config.toml
n_experts = 48
num_attention_heads = 4
norm_place = "pre"
norm_eps = 1e-06
parallel_block = false
init_std_qkv = 0.0354
init_out_by_depth = true
learning_rate = 0.0023
lr_mult_down = 2.0
beta1 = 0.95
warmup_steps = 200
decay_shape = "linear"
batch_tokens = [65536, 131072, 262144]
doc_mask = true
Below are experts of layer 3 (counted from 0) of a mixture-of-experts language model. Rows are named router (the router's row for the expert), down (a neuron's output weights, with its number) and show model dimensions 0-255. Each number is 50 + 10 x the weight over its row's rms, rounded and kept within 0 to 99.
Before each expert's rows: a language model's description of what the expert responds to. This comes from a sample of Wikipedia text that the model never trained on.

# expert 32
It responds to: Auxiliary and copular verbs. Forms of be, have and would, plus adverbs like usually and also, right after the subject in prose.
router:60 59 62 36 40 42 56 41 47 53 37 46 37 49 56 55 36 60 48 39 62 45 54 46 46 41 61 58 68 55 50 53 52 42 59 51 44 46 76 58 42 44 47 43 42 51 49 56 56 34 53 52 55 47 44 65 51 25 54 41 30 62 50 61 67 59 48 43 67 30 47 57 66 69 55 39 52 47 46 55 44 63 69 59 49 63 56 63 42 39 64 38 39 64 53 63 48 57 53 45 73 44 60 49 44 60 58 77 64 40 56 53 63 47 57 36 65 50 56 44 54 51 50 67 54 51 42 38 70 51 56 47 53 35 45 43 59 45 56 40 37 37 55 69 41 60 58 44 49 52 65 57 68 53 75 68 44 53 57 45 62 45 58 55 64 39 47 44 48 54 31 58 36 43 53 35 52 60 57 36 49 42 29 36 65 42 52 44 45 38 57 39 48 62 65 37 44 66 55 46 53 46 55 52 59 66 52 57 44 52 58 43 35 76 43 30 50 54 51 51 63 45 40 49 54 55 62 54 54 56 35 56 44 44 32 44 66 46 49 47 49 58 65 50 53 53 44 36 48 55 29 41 35 53 58 52
down0:42 40 36 44 54 31 43 57 40 31 47 44 43 53 55 50 73 54 64 52 28 52 50 49 42 48 57 58 37 59 61 43 41 53 67 59 54 55 62 48 56 74 43 39 54 48 41 52 60 34 35 57 45 48 41 48 52 63 32 38 62 57 51 72 52 61 66 59 44 62 55 43 44 33 68 66 44 50 46 38 42 58 47 53 47 54 39 51 47 63 54 60 40 37 56 53 70 51 51 62 38 58 44 62 60 62 44 45 50 63 46 64 42 51 53 40 44 46 41 51 68 38 68 60 48 46 47 44 40 49 43 45 38 35 41 48 59 56 34 37 50 48 50 52 55 53 50 55 58 38 55 46 69 33 65 56 53 53 61 63 61 55 63 53 43 42 54 47 44 66 57 27 64 47 51 50 56 45 43 30 50 45 52 30 47 44 44 65 45 52 58 59 42 46 59 65 51 70 60 48 37 44 72 58 57 35 56 33 45 46 43 29 36 56 50 68 55 44 70 45 51 39 56 30 48 56 36 54 61 61 51 40 44 55 49 46 49 64 55 45 61 51 56 45 26 77 51 62 56 49 62 46 61 58 57 54
down1:47 53 47 67 37 48 57 61 42 57 64 51 38 56 39 53 45 48 73 48 34 65 40 46 51 38 43 58 53 55 49 52 58 58 55 55 55 50 65 62 44 40 48 54 65 51 47 42 58 52 51 54 54 62 43 52 63 60 62 42 40 53 54 52 74 46 51 53 53 55 54 44 51 65 55 46 56 48 56 46 48 48 58 56 46 42 36 68 42 46 42 61 53 47 62 29 35 67 47 68 39 46 56 51 61 33 61 62 41 63 64 61 41 35 61 52 18 58 62 54 46 54 60 46 44 36 57 32 63 47 51 51 71 28 46 57 49 37 39 43 37 50 47 41 48 45 46 61 36 37 44 33 78 53 32 69 56 51 47 45 44 72 51 44 47 60 58 53 59 48 40 39 50 44 56 49 52 47 49 62 45 49 38 54 49 78 47 50 62 53 39 34 38 54 41 40 42 39 58 56 68 42 52 58 56 54 39 62 47 50 51 48 36 42 58 52 44 55 55 52 68 56 47 47 45 13 46 59 55 54 56 68 65 44 57 28 55 40 34 62 47 48 53 71 59 37 43 55 66 44 56 51 57 51 47 37
down2:52 52 31 48 42 54 43 49 41 38 56 62 39 52 37 35 43 40 49 57 45 61 46 37 91 44 49 57 45 46 49 48 50 47 56 28 54 52 55 59 39 58 43 50 55 44 56 66 48 47 75 40 68 45 48 56 38 44 37 30 40 48 44 43 49 52 51 48 46 44 57 50 48 42 66 57 47 47 46 54 60 40 53 63 47 48 50 34 33 56 53 67 55 57 61 26 52 70 53 49 47 24 41 57 58 54 62 54 59 50 61 62 45 41 54 49 63 52 46 48 52 62 32 65 25 48 43 62 40 47 56 53 50 66 46 53 44 44 44 48 46 59 49 44 38 52 55 45 36 40 57 64 47 55 53 41 53 57 60 40 29 61 27 37 41 44 59 59 57 56 50 53 35 70 47 56 60 45 62 47 39 51 57 41 57 46 52 42 32 49 66 48 31 72 55 56 47 37 53 59 48 51 52 56 43 71 38 43 73 51 42 34 55 39 65 42 71 35 41 41 51 53 41 66 71 52 58 38 47 49 63 45 51 53 43 47 40 38 46 64 49 44 40 62 51 52 38 53 60 52 47 31 50 41 54 38
down3:50 49 55 64 51 40 71 35 45 48 42 50 34 43 52 42 30 51 47 53 56 56 52 52 72 48 53 50 55 61 59 44 28 62 43 40 63 44 44 66 48 48 50 60 47 76 38 46 49 35 52 61 61 60 41 64 48 40 57 45 54 48 48 51 49 60 46 62 64 40 47 38 42 72 62 39 54 38 94 49 67 36 50 41 53 56 56 53 50 60 54 55 45 51 47 51 47 46 42 60 67 59 62 45 55 38 42 49 36 34 53 45 51 51 59 50 44 41 43 66 42 53 62 22 42 49 42 62 50 60 51 46 51 43 49 49 76 53 49 51 52 55 51 64 44 54 49 64 24 44 67 51 41 65 57 65 46 46 33 59 59 39 66 54 48 43 48 31 42 55 34 41 48 44 60 59 53 45 54 57 56 45 40 40 50 50 49 53 63 40 70 32 64 59 51 45 41 35 35 51 42 58 41 31 54 52 50 58 37 36 47 55 46 50 67 35 53 53 46 58 61 46 55 48 52 30 43 44 50 56 44 59 60 36 49 47 66 41 43 65 45 52 59 56 58 50 62 60 47 37 33 50 69 49 36 60
down4:60 41 45 28 66 64 66 55 50 36 51 64 61 49 45 50 40 54 43 56 41 37 39 40 54 50 53 62 55 50 60 48 53 39 65 45 31 58 59 38 65 49 38 45 55 59 44 54 40 46 47 51 61 56 49 52 51 47 47 54 28 49 44 60 49 44 60 35 49 44 41 21 55 55 43 63 62 36 56 59 38 22 48 53 74 64 30 53 53 57 40 43 53 46 46 43 66 44 48 44 35 57 57 57 63 55 46 42 67 41 48 38 37 68 50 54 42 57 43 40 35 46 59 59 45 62 46 53 45 40 32 59 41 51 27 38 44 52 37 56 58 31 66 54 43 43 63 77 55 54 37 51 50 43 50 38 37 57 52 51 62 46 66 49 47 59 33 33 55 56 51 60 58 77 56 52 44 49 50 66 55 44 49 54 75 32 51 44 45 42 49 44 56 52 47 59 68 47 41 51 49 55 50 60 36 51 56 35 48 54 44 48 46 26 54 70 55 55 57 51 54 41 58 37 38 48 62 45 66 64 56 58 57 36 52 46 54 62 52 40 36 45 44 59 49 33 58 30 36 47 43 44 42 48 54 45
down5:41 56 48 52 45 49 44 47 47 36 61 51 58 43 45 52 48 58 35 56 59 50 56 43 53 49 53 34 50 61 48 62 36 55 61 46 51 45 51 36 38 53 49 65 56 50 41 47 36 30 54 52 57 40 41 75 48 47 55 49 64 57 43 43 58 62 45 52 43 48 55 67 48 50 64 46 32 52 47 45 58 55 41 57 67 71 43 52 45 47 31 46 44 39 38 69 46 65 48 46 48 50 59 35 46 43 58 54 42 35 63 50 61 24 58 46 54 46 42 53 38 51 74 42 38 58 43 57 41 55 47 39 64 33 48 38 57 38 48 51 69 43 30 57 40 66 45 58 37 44 51 53 45 38 58 44 40 45 68 52 47 69 73 48 47 51 48 53 62 45 27 35 73 40 48 47 66 52 53 40 60 36 47 57 53 34 67 39 38 36 54 48 75 65 63 62 38 51 38 58 45 43 36 44 48 68 42 59 46 33 50 52 54 49 56 62 38 37 35 48 45 54 35 47 41 60 38 43 67 44 34 50 49 46 34 35 39 42 42 52 49 52 57 58 59 41 38 62 23 48 47 51 38 33 50 49

# expert 8
It responds to: Table cell spacers, parentheses. Spaces, closing parentheses and row ends inside wiki tables, especially header cells like Singer(s), Notes, Prize (USD).
router:59 64 43 38 52 32 63 60 61 59 62 45 42 34 58 39 49 56 36 50 62 59 48 70 28 69 44 44 60 63 43 43 52 54 47 51 50 64 62 43 30 55 47 35 39 36 65 36 49 51 32 54 70 44 56 55 37 58 67 56 56 67 51 62 40 44 70 58 47 61 57 35 35 46 55 50 44 50 57 45 48 56 40 52 52 43 65 59 49 60 41 42 31 45 37 39 61 50 54 56 55 36 67 56 58 61 42 51 45 55 48 69 33 41 66 69 48 40 56 31 45 52 44 54 57 46 44 46 51 53 60 61 60 47 43 48 46 41 66 57 58 56 41 46 58 56 47 58 54 26 47 56 34 56 42 50 44 69 61 50 64 42 44 62 45 66 56 40 53 51 64 63 24 59 51 57 61 34 47 43 59 56 44 31 51 44 48 41 33 44 63 55 67 56 32 51 57 40 45 41 40 53 53 65 46 48 65 56 34 55 57 52 55 47 42 41 50 56 54 55 37 37 71 45 54 51 68 46 47 73 61 58 47 49 60 48 44 42 58 51 29 54 48 33 40 42 52 56 55 61 49 48 56 59 55 58
down5:52 55 42 60 53 47 32 33 29 48 47 50 58 59 46 54 59 56 54 32 44 56 51 56 48 41 47 64 47 53 43 50 51 56 41 39 56 49 45 39 39 55 60 45 53 43 40 47 46 36 66 65 59 51 62 32 37 52 73 59 45 40 44 60 62 46 43 33 40 54 57 52 50 59 42 56 50 36 71 61 53 52 45 52 48 47 43 59 60 45 30 61 37 46 45 63 50 60 59 59 46 17 34 57 61 62 50 49 58 49 41 35 51 38 45 74 55 52 79 54 62 44 38 36 39 43 44 61 46 41 57 48 65 38 42 49 37 68 43 58 43 47 33 62 53 40 46 55 46 47 54 39 67 50 60 53 38 32 51 51 50 63 41 68 39 49 64 52 63 50 59 57 53 47 56 60 37 50 39 54 42 56 44 56 48 42 61 35 49 60 47 64 51 52 60 59 47 65 47 45 43 53 56 37 48 65 59 51 55 34 56 58 38 48 22 62 39 39 37 31 57 49 53 50 53 59 58 64 56 37 52 58 55 40 63 48 62 46 58 31 41 22 47 62 42 66 58 47 48 58 59 53 44 47 36 70
down6:52 55 48 46 55 41 54 48 54 38 50 42 49 50 46 62 57 57 55 44 57 62 44 69 75 49 40 42 35 67 36 50 46 57 45 54 44 75 41 55 39 39 52 43 50 39 44 43 50 72 42 70 65 43 44 43 53 46 61 44 29 52 37 47 57 53 42 53 43 45 53 35 59 48 53 37 57 36 43 38 43 59 43 53 29 59 53 47 33 34 54 50 29 61 48 46 59 60 64 54 43 51 46 55 39 26 54 66 34 57 45 48 45 39 61 50 61 29 34 53 68 54 56 34 67 41 56 51 48 40 53 42 58 59 48 49 44 49 54 44 49 59 48 49 66 53 78 58 54 43 44 51 42 46 47 44 47 48 57 35 52 44 50 43 34 42 34 45 58 49 55 61 60 45 52 31 41 57 32 51 48 42 54 59 40 52 60 55 40 47 50 55 60 56 50 54 33 46 38 36 57 20 49 46 56 50 41 37 39 41 52 67 48 39 56 32 51 55 40 47 63 44 57 40 36 65 60 47 29 55 56 48 23 36 51 46 51 52 65 62 47 64 48 43 42 44 28 40 71 59 59 66 42 56 48 51
down7:56 51 35 59 40 55 38 58 57 58 53 55 55 63 45 39 58 37 64 58 61 34 41 51 41 59 58 47 54 52 50 46 65 62 52 46 51 55 67 53 37 47 47 32 44 56 49 43 52 46 58 43 51 53 44 31 51 41 30 43 41 61 38 63 31 54 39 56 65 43 53 54 50 44 40 63 36 45 61 51 55 56 52 48 52 58 38 68 50 55 58 51 63 38 58 42 61 47 47 55 57 26 48 74 49 50 24 39 41 50 36 56 41 29 68 44 59 49 37 42 57 64 47 51 58 68 56 58 59 47 48 34 34 58 41 46 60 47 49 32 39 38 52 59 41 41 50 51 53 28 41 52 44 66 54 57 66 54 56 34 74 53 47 45 50 54 42 66 43 52 50 57 34 62 44 40 45 48 47 54 42 48 57 61 40 58 36 38 41 59 63 36 50 65 35 53 47 71 45 51 33 26 47 65 35 38 71 82 47 57 33 38 48 36 54 49 50 52 44 27 56 52 48 52 53 39 48 66 48 53 56 50 46 45 47 53 36 46 54 39 48 43 38 45 55 45 39 48 57 53 60 55 46 42 59 34
down8:34 50 60 65 31 40 52 51 63 50 63 66 43 41 53 44 52 44 40 46 47 46 35 42 54 71 45 56 25 63 64 78 34 67 49 53 67 51 65 47 48 40 47 38 33 58 55 42 43 70 45 46 33 66 39 59 48 40 52 60 71 55 44 44 31 53 42 41 57 52 46 30 44 50 54 42 48 43 47 58 52 22 55 33 41 58 51 52 49 53 54 36 46 50 49 46 37 49 34 45 46 57 48 51 64 58 45 61 46 53 53 40 37 41 52 37 43 38 45 59 48 66 50 57 23 43 53 67 49 51 38 63 45 49 67 48 46 39 48 50 46 61 43 58 66 41 52 41 43 38 52 71 56 42 55 41 54 67 63 61 50 49 56 27 55 40 45 53 49 56 42 45 59 51 33 35 46 58 45 46 62 45 41 50 37 48 34 49 33 54 42 61 55 35 57 54 62 51 41 48 59 40 29 54 44 48 54 37 33 63 48 54 35 65 60 39 52 45 48 50 35 50 51 53 66 49 39 49 50 47 69 74 50 51 69 48 57 61 47 60 44 53 33 42 56 54 49 55 50 52 49 66 61 51 50 61
down9:58 69 48 46 38 64 54 45 51 55 58 52 51 62 55 56 48 44 54 47 43 47 49 66 49 42 51 28 58 40 58 44 63 69 55 39 33 71 48 60 36 45 43 43 47 48 46 46 56 55 54 47 62 32 33 67 40 47 55 57 51 46 47 36 50 54 44 70 41 37 50 33 29 51 67 56 42 69 61 67 68 36 42 54 68 51 25 59 31 67 62 47 48 50 47 56 38 70 46 51 38 65 49 47 23 45 52 47 46 49 56 53 60 53 50 43 51 46 55 52 40 49 56 52 47 56 42 41 47 58 44 40 59 50 59 52 34 52 65 57 57 66 50 51 53 40 59 45 36 46 48 53 44 35 64 50 50 70 48 50 38 57 37 72 55 48 61 43 47 47 43 47 54 39 41 55 50 35 65 48 50 37 49 36 52 47 58 39 20 58 54 62 60 60 47 59 48 35 61 52 49 48 62 33 45 58 51 54 57 60 51 51 62 42 57 62 54 71 57 51 49 60 32 41 55 33 46 39 36 46 46 54 60 46 34 48 33 56 43 57 37 43 46 58 53 41 28 65 26 54 43 36 59 56 50 59
down10:53 60 37 53 54 52 61 31 44 65 60 51 62 51 67 42 53 71 36 47 69 29 47 51 69 67 61 63 36 34 39 51 53 42 55 43 48 58 53 51 33 38 46 48 52 52 66 41 42 63 47 55 50 48 58 42 70 65 52 48 50 53 36 55 49 51 41 51 63 45 51 49 49 48 60 45 44 57 24 61 55 64 55 40 41 39 51 49 49 43 50 39 46 44 36 51 44 62 61 64 45 45 52 62 57 41 58 40 28 56 42 40 59 26 39 51 42 46 49 55 42 55 25 62 65 63 58 65 52 54 48 50 59 59 46 62 54 62 49 42 74 39 57 63 38 37 58 60 38 56 48 36 51 59 32 53 38 42 57 73 42 45 51 48 53 16 49 47 48 44 51 44 55 48 57 51 63 48 31 56 43 56 49 61 35 47 54 39 63 37 60 43 44 52 47 52 50 39 60 46 32 52 53 42 62 41 57 44 71 44 52 53 53 53 41 43 37 35 45 55 52 38 37 38 62 38 44 46 37 40 60 55 49 58 58 70 63 29 38 45 50 47 46 60 51 48 57 57 51 47 36 53 47 28 35 54

# expert 20
It responds to: Infobox field labels. Field names and values in infobox or taxobox lists after a dash, such as Full name, Binomial name, Status, Phylum.
router:36 51 45 60 53 38 67 61 52 45 53 52 52 40 64 41 25 46 57 48 45 50 37 66 56 50 52 63 35 69 54 65 53 57 38 50 45 55 59 34 42 64 57 76 37 53 45 49 48 51 53 70 19 59 66 33 47 51 51 36 67 57 43 50 56 51 54 57 38 49 53 53 51 52 54 54 40 54 57 44 53 54 50 34 46 64 52 30 56 33 71 34 70 50 45 49 40 41 45 51 30 53 54 42 39 65 47 52 53 51 54 50 46 33 33 45 35 46 52 38 42 32 52 52 40 47 32 39 63 45 57 53 29 43 51 66 42 58 43 35 57 59 21 50 66 53 45 47 42 56 57 36 38 60 36 67 39 60 47 55 68 52 39 60 65 47 44 66 56 39 46 35 72 66 56 44 47 50 36 59 47 45 52 46 58 48 53 54 44 50 53 42 31 52 49 57 58 55 46 51 55 56 48 55 47 43 43 49 60 72 53 35 61 50 33 57 52 58 54 57 53 49 41 51 42 41 60 65 47 41 55 48 55 51 67 45 36 41 44 56 55 50 76 61 49 41 57 47 57 44 50 45 72 49 48 55
down1:47 44 44 47 55 51 42 56 17 57 59 47 57 55 56 34 47 56 59 59 56 50 51 91 32 42 62 67 39 51 38 36 54 53 61 60 44 42 51 49 57 60 37 39 61 77 66 54 55 37 50 55 58 73 62 47 55 34 44 52 57 58 52 54 57 46 47 28 49 57 43 57 73 47 49 39 31 60 39 55 64 44 47 44 38 58 49 57 49 46 55 45 50 70 51 44 34 60 60 49 42 38 36 54 60 61 41 62 46 32 57 62 32 52 48 50 52 46 41 55 41 47 52 55 55 44 60 45 46 63 62 29 59 54 48 59 37 36 55 46 62 49 50 54 56 50 61 45 60 56 28 49 67 59 34 51 66 46 58 40 55 52 57 64 38 62 51 52 59 43 53 51 58 48 46 46 62 55 59 60 38 60 58 21 67 70 45 50 47 55 45 58 48 40 46 49 62 44 43 37 56 40 41 53 52 32 66 49 31 67 40 55 58 38 34 57 64 48 51 53 40 59 55 63 43 39 39 51 41 40 57 51 56 48 46 55 36 49 50 63 58 47 65 51 58 39 45 53 50 36 50 50 59 55 60 47
down2:52 55 47 59 64 67 40 66 52 63 66 42 59 47 45 52 55 46 40 58 54 37 60 55 37 49 46 37 50 72 34 51 58 43 49 45 45 45 42 54 46 41 57 33 62 58 42 42 47 38 52 66 48 47 26 54 65 57 44 63 56 59 73 47 57 56 48 33 56 61 60 60 56 64 48 58 57 64 27 59 53 76 51 51 38 47 74 51 47 51 76 51 59 52 66 45 36 31 58 46 50 59 56 45 33 62 44 42 55 59 43 50 50 27 47 46 47 39 55 49 32 65 55 46 61 64 61 66 35 35 61 53 48 46 61 52 56 44 54 44 46 49 41 55 40 54 50 38 52 45 53 50 59 49 52 54 43 33 62 53 48 50 50 47 49 54 70 32 75 58 66 43 55 56 57 58 29 33 58 60 42 46 47 54 51 35 45 45 40 49 46 71 49 57 46 53 35 53 53 43 65 41 37 62 45 37 53 56 48 52 58 32 55 49 59 55 57 42 61 62 50 48 44 55 53 52 49 65 37 39 42 59 40 52 27 35 46 45 46 39 49 46 26 55 57 51 30 46 67 63 39 51 42 57 41 48
down3:55 46 39 59 57 48 44 27 49 46 67 49 47 56 40 37 48 41 64 54 44 28 65 57 55 31 54 62 49 56 53 31 55 45 35 35 35 35 54 60 40 45 53 55 67 69 39 57 63 40 51 54 53 45 49 58 56 72 50 41 46 47 39 50 49 41 42 34 35 55 39 55 57 43 33 60 57 48 46 54 57 31 62 58 36 43 27 42 44 39 47 35 42 44 47 32 42 59 52 37 42 37 49 59 44 44 39 59 60 64 42 43 64 60 52 28 51 30 47 39 44 35 41 66 63 52 35 44 45 51 53 54 34 45 50 65 47 41 39 66 54 47 44 58 32 56 52 45 47 55 56 50 49 49 61 61 35 68 57 55 54 61 30 45 49 55 31 49 41 55 66 34 55 45 61 57 67 49 66 34 50 51 60 45 58 51 67 54 41 74 50 66 59 48 48 55 68 52 44 52 46 35 43 42 48 59 57 53 36 53 37 53 53 41 48 55 51 52 47 37 59 63 48 76 41 62 54 52 61 60 42 44 48 52 56 40 44 37 45 47 71 56 41 42 54 46 67 63 47 54 40 69 42 48 41 52
down4:48 53 59 54 73 59 35 58 56 51 49 40 42 54 28 60 50 60 55 58 61 50 72 59 42 59 70 44 50 41 55 40 53 56 55 52 49 43 56 41 45 52 43 66 46 55 60 48 39 50 46 68 39 57 62 57 55 58 44 55 51 39 41 61 47 55 52 52 51 34 47 35 39 49 55 49 51 47 58 69 52 60 53 38 52 45 47 39 67 61 55 53 54 86 51 52 35 50 52 55 53 47 55 72 45 44 61 35 38 47 36 71 55 45 41 50 44 40 41 32 57 54 31 53 52 57 48 32 40 55 69 63 77 44 49 51 46 55 71 48 57 40 38 44 51 64 38 57 50 53 59 57 32 41 56 55 77 59 47 60 40 50 36 46 54 54 44 37 53 53 49 42 59 76 48 41 43 48 47 68 13 44 48 47 45 49 45 36 35 56 48 37 46 46 37 63 57 47 67 55 58 51 53 50 51 39 47 52 44 40 66 37 47 58 56 54 42 38 29 48 39 48 51 68 41 49 64 45 59 41 54 39 74 60 42 52 47 38 47 61 51 53 48 57 58 41 56 57 46 40 49 56 35 63 52 51
down5:55 57 41 46 24 49 61 45 55 50 54 41 38 51 50 40 46 46 52 51 47 60 33 38 46 54 37 40 53 41 68 39 50 40 48 39 54 52 59 61 62 52 48 59 40 47 57 54 43 47 59 60 54 30 49 64 39 39 48 64 54 57 40 56 36 52 64 40 50 36 57 53 56 40 44 48 35 46 58 59 57 60 57 57 43 40 47 57 42 53 47 44 42 61 53 42 62 52 43 56 30 45 54 61 64 57 64 22 58 51 49 55 61 58 40 41 54 55 62 39 35 42 67 50 50 53 54 57 58 39 31 61 33 23 51 60 46 54 49 36 46 66 44 45 48 48 57 54 50 51 52 64 45 48 57 41 49 47 61 48 52 65 35 42 47 46 47 42 55 50 69 47 64 48 41 39 59 51 37 39 37 51 51 60 45 42 63 59 46 43 68 54 56 43 54 60 51 38 30 53 57 62 45 55 61 36 67 37 52 43 52 68 43 69 59 36 53 32 48 46 48 58 72 58 49 50 60 25 34 61 63 47 57 56 55 41 62 55 53 57 68 33 23 68 61 45 38 52 54 41 31 69 34 47 32 68
down6:66 45 45 50 54 38 51 53 50 42 34 46 63 43 56 44 72 71 45 42 55 44 56 37 58 46 50 49 54 44 50 51 36 49 63 51 57 48 40 56 61 43 55 56 48 48 45 27 51 45 61 67 60 63 49 50 41 35 44 55 42 49 34 43 64 39 50 54 56 54 61 46 53 32 60 56 61 49 56 37 61 56 50 56 56 42 53 49 56 40 57 40 49 30 44 46 39 55 62 44 33 52 59 43 58 60 42 50 74 47 50 72 46 50 48 50 48 59 54 46 57 48 69 56 65 56 55 49 67 27 55 57 45 55 50 38 50 42 45 61 72 55 70 56 43 59 60 61 57 45 52 51 36 49 58 50 41 39 50 62 70 50 37 63 40 40 31 47 30 39 33 42 49 50 48 43 45 54 57 37 49 48 50 60 30 62 58 70 40 54 66 41 53 87 39 54 51 39 55 37 59 45 53 52 47 54 47 52 48 62 42 34 45 56 76 56 64 62 42 54 51 43 63 48 35 42 52 66 40 65 33 36 37 30 68 54 47 59 54 47 60 47 47 53 45 46 51 56 36 41 43 37 63 66 64 57

# expert 24
It responds to: Space before numbers. The standalone space token right before a number, typically a year or count after in, of or a table pipe.
router:47 37 58 55 46 58 64 33 34 46 48 49 43 42 54 44 49 37 48 45 67 65 53 40 73 58 41 55 30 52 63 55 42 60 60 71 45 59 59 43 73 45 71 61 24 68 76 30 58 37 54 45 52 49 58 46 37 41 56 48 70 53 53 49 60 52 45 43 42 57 64 43 50 45 46 45 47 50 51 57 47 40 55 50 50 70 59 31 49 54 35 67 40 49 59 33 38 43 48 56 59 56 47 48 30 48 46 54 38 54 41 55 72 57 56 60 53 46 63 42 43 59 55 61 46 55 38 51 58 42 46 38 38 55 48 51 61 57 55 58 59 50 39 48 52 44 62 56 52 45 66 59 51 72 52 51 62 33 48 54 40 59 36 51 44 43 54 64 55 35 41 36 63 56 51 64 41 57 52 57 39 48 53 54 61 61 33 66 66 47 31 38 53 59 45 53 61 59 51 41 47 55 44 38 48 60 54 39 46 59 55 55 62 47 62 54 44 39 43 43 53 51 41 42 64 62 49 59 41 62 43 41 46 44 51 45 65 34 66 48 26 31 53 54 50 54 51 32 42 65 61 49 62 23 52 47
down6:59 58 44 60 56 43 35 56 86 35 42 38 36 47 48 50 60 53 51 45 51 61 51 33 50 39 53 46 69 62 70 45 50 56 54 39 47 34 73 41 44 61 58 54 45 51 63 47 73 42 48 38 30 53 36 60 52 62 45 49 48 44 45 46 41 54 51 59 47 40 40 58 52 65 39 44 60 37 50 68 51 54 23 57 53 44 30 44 17 60 36 60 68 60 52 47 58 60 55 71 56 58 40 44 49 47 48 39 39 42 51 58 47 57 51 57 44 66 47 52 41 55 58 51 54 43 52 56 57 49 46 51 46 48 32 57 46 47 39 55 53 60 46 68 55 38 58 53 48 55 54 30 52 56 58 45 47 57 58 51 58 44 57 59 53 38 34 44 39 38 46 63 52 45 60 56 61 60 57 33 48 44 56 58 33 45 52 38 51 31 55 55 49 50 30 58 40 54 46 34 48 59 50 49 34 53 47 62 62 51 52 41 58 64 44 45 49 53 41 50 41 55 38 42 34 39 47 52 46 42 41 41 61 54 36 36 49 79 25 60 69 41 45 41 45 43 54 55 42 55 29 42 42 42 36 43
down7:47 56 45 56 33 52 52 42 54 52 40 55 51 50 46 30 51 47 35 63 54 48 49 53 34 49 58 51 44 48 54 31 30 61 55 27 53 55 53 28 66 57 51 55 58 61 66 33 54 55 47 45 57 56 60 50 59 36 67 69 57 56 59 49 47 40 45 35 33 47 62 51 50 49 54 74 48 39 40 70 54 57 46 53 54 75 44 58 50 48 36 49 42 45 44 64 48 53 43 38 31 53 65 46 51 53 56 48 45 28 62 34 48 52 34 52 34 41 56 70 33 50 33 55 40 55 57 49 73 55 48 59 55 54 40 57 51 46 56 37 53 54 64 51 53 53 63 51 43 57 48 42 63 62 58 47 67 52 68 37 50 74 40 49 39 55 39 58 48 49 60 65 67 39 42 64 37 39 55 60 48 53 52 53 32 32 37 58 75 60 40 44 45 53 64 50 63 46 61 35 56 45 45 51 44 47 55 62 28 56 58 53 48 48 45 46 63 42 44 49 48 58 43 43 73 56 41 54 66 49 57 33 42 64 51 41 41 58 53 35 50 50 46 24 57 60 45 47 43 45 48 63 62 38 57 54
down8:45 55 60 42 60 52 54 63 52 58 50 39 54 45 44 70 51 55 64 39 70 38 53 71 74 49 44 46 63 34 54 56 60 50 41 36 48 28 50 42 52 41 49 62 27 73 48 55 43 59 52 48 37 44 51 53 59 40 42 45 55 43 58 59 49 40 34 54 59 50 60 51 61 47 49 47 65 65 56 44 45 47 59 50 44 33 39 46 36 60 26 38 45 46 55 44 42 52 59 42 62 44 63 36 31 42 24 46 38 34 44 40 57 56 62 50 53 29 52 23 38 57 50 42 59 56 51 34 37 50 52 42 39 50 49 42 49 48 61 60 38 65 45 49 56 56 52 37 45 62 44 53 52 44 57 67 52 69 53 47 43 69 55 45 50 41 45 66 64 44 61 50 46 30 49 43 43 58 45 51 48 61 59 69 45 31 43 39 50 46 62 56 53 35 62 57 50 48 46 59 55 45 65 33 45 69 48 52 46 45 60 56 41 47 55 57 59 34 60 45 76 57 66 59 42 58 50 42 37 61 69 62 55 57 53 54 60 48 56 39 43 58 41 41 69 43 60 45 50 60 51 49 64 53 64 34
down9:57 63 46 37 57 28 44 46 66 39 52 61 59 65 51 36 57 47 44 36 53 36 46 45 40 45 60 52 37 73 51 47 61 45 37 39 58 57 39 59 51 30 54 44 56 70 51 24 48 36 46 66 52 26 45 62 60 49 66 58 49 65 59 60 64 48 47 66 53 70 73 44 50 64 52 54 61 30 57 42 52 47 33 46 47 46 59 66 46 46 51 58 48 43 51 53 49 56 36 56 59 50 53 45 70 48 55 54 57 63 35 49 45 50 70 59 61 47 55 60 37 57 29 64 55 62 47 44 54 58 48 54 46 46 60 50 43 54 60 56 45 61 61 42 48 53 36 57 52 63 65 49 44 42 47 60 47 41 60 42 35 62 65 64 60 36 45 43 62 42 39 37 57 58 55 55 50 53 54 31 54 60 42 68 48 49 51 36 40 41 50 39 51 48 37 31 46 54 47 48 58 26 59 28 60 45 58 57 47 50 38 39 36 64 56 44 54 55 39 50 49 54 55 53 55 53 61 56 43 48 59 52 51 56 56 65 50 60 54 31 48 60 55 58 38 52 34 65 45 60 49 46 82 55 57 37
down10:59 59 47 45 56 58 45 62 55 51 46 58 44 56 50 62 46 43 56 54 46 44 56 53 61 36 28 47 49 40 37 51 53 61 65 41 35 60 63 46 52 58 51 32 52 57 58 39 75 68 50 38 59 54 49 50 45 37 59 45 39 48 46 49 51 56 46 59 43 63 53 54 25 53 69 61 44 46 66 63 59 45 48 52 57 48 44 45 47 29 44 42 40 40 48 48 56 53 50 51 61 68 54 46 51 45 40 32 60 60 38 59 42 49 50 53 56 68 65 44 44 48 74 53 46 61 54 56 40 38 28 38 55 73 38 49 52 61 58 48 51 31 66 56 84 45 47 39 60 46 51 41 68 46 40 26 47 54 51 44 30 61 38 71 44 40 52 71 48 58 43 42 67 46 43 45 36 38 56 57 51 45 58 40 47 71 49 47 42 68 56 54 48 58 33 46 55 41 75 64 42 52 48 42 49 52 56 49 65 47 58 42 73 36 59 46 20 59 58 57 51 51 38 64 51 52 56 57 49 44 56 48 36 58 46 55 60 48 53 41 40 45 55 45 38 55 41 39 33 41 44 52 57 51 48 47
down11:66 60 58 41 45 28 41 60 63 47 33 47 48 34 48 51 76 27 45 51 43 62 53 55 53 48 48 64 49 63 44 59 31 48 16 40 55 60 28 51 44 49 42 48 46 61 39 45 37 41 45 55 38 56 35 40 41 53 54 48 37 56 33 55 52 61 45 37 53 55 59 58 55 52 50 44 41 32 45 50 48 55 42 66 49 50 54 47 47 53 56 43 54 53 64 32 61 57 41 63 62 53 35 49 58 49 52 64 43 54 48 43 43 57 62 38 50 46 53 56 48 50 55 54 45 33 39 39 45 48 53 51 70 41 49 38 68 25 42 50 36 50 41 48 55 43 37 65 52 61 55 58 47 27 46 37 44 44 42 51 51 46 37 31 40 50 47 40 34 51 51 35 61 47 34 57 51 70 53 61 60 44 31 74 53 50 41 56 54 41 54 38 56 39 51 43 60 56 61 41 69 27 52 42 50 47 32 58 40 63 61 39 55 54 45 44 40 58 47 53 44 59 43 54 58 57 48 31 54 45 46 49 33 55 63 57 51 61 29 49 49 63 37 69 40 50 48 53 46 45 39 56 61 49 59 25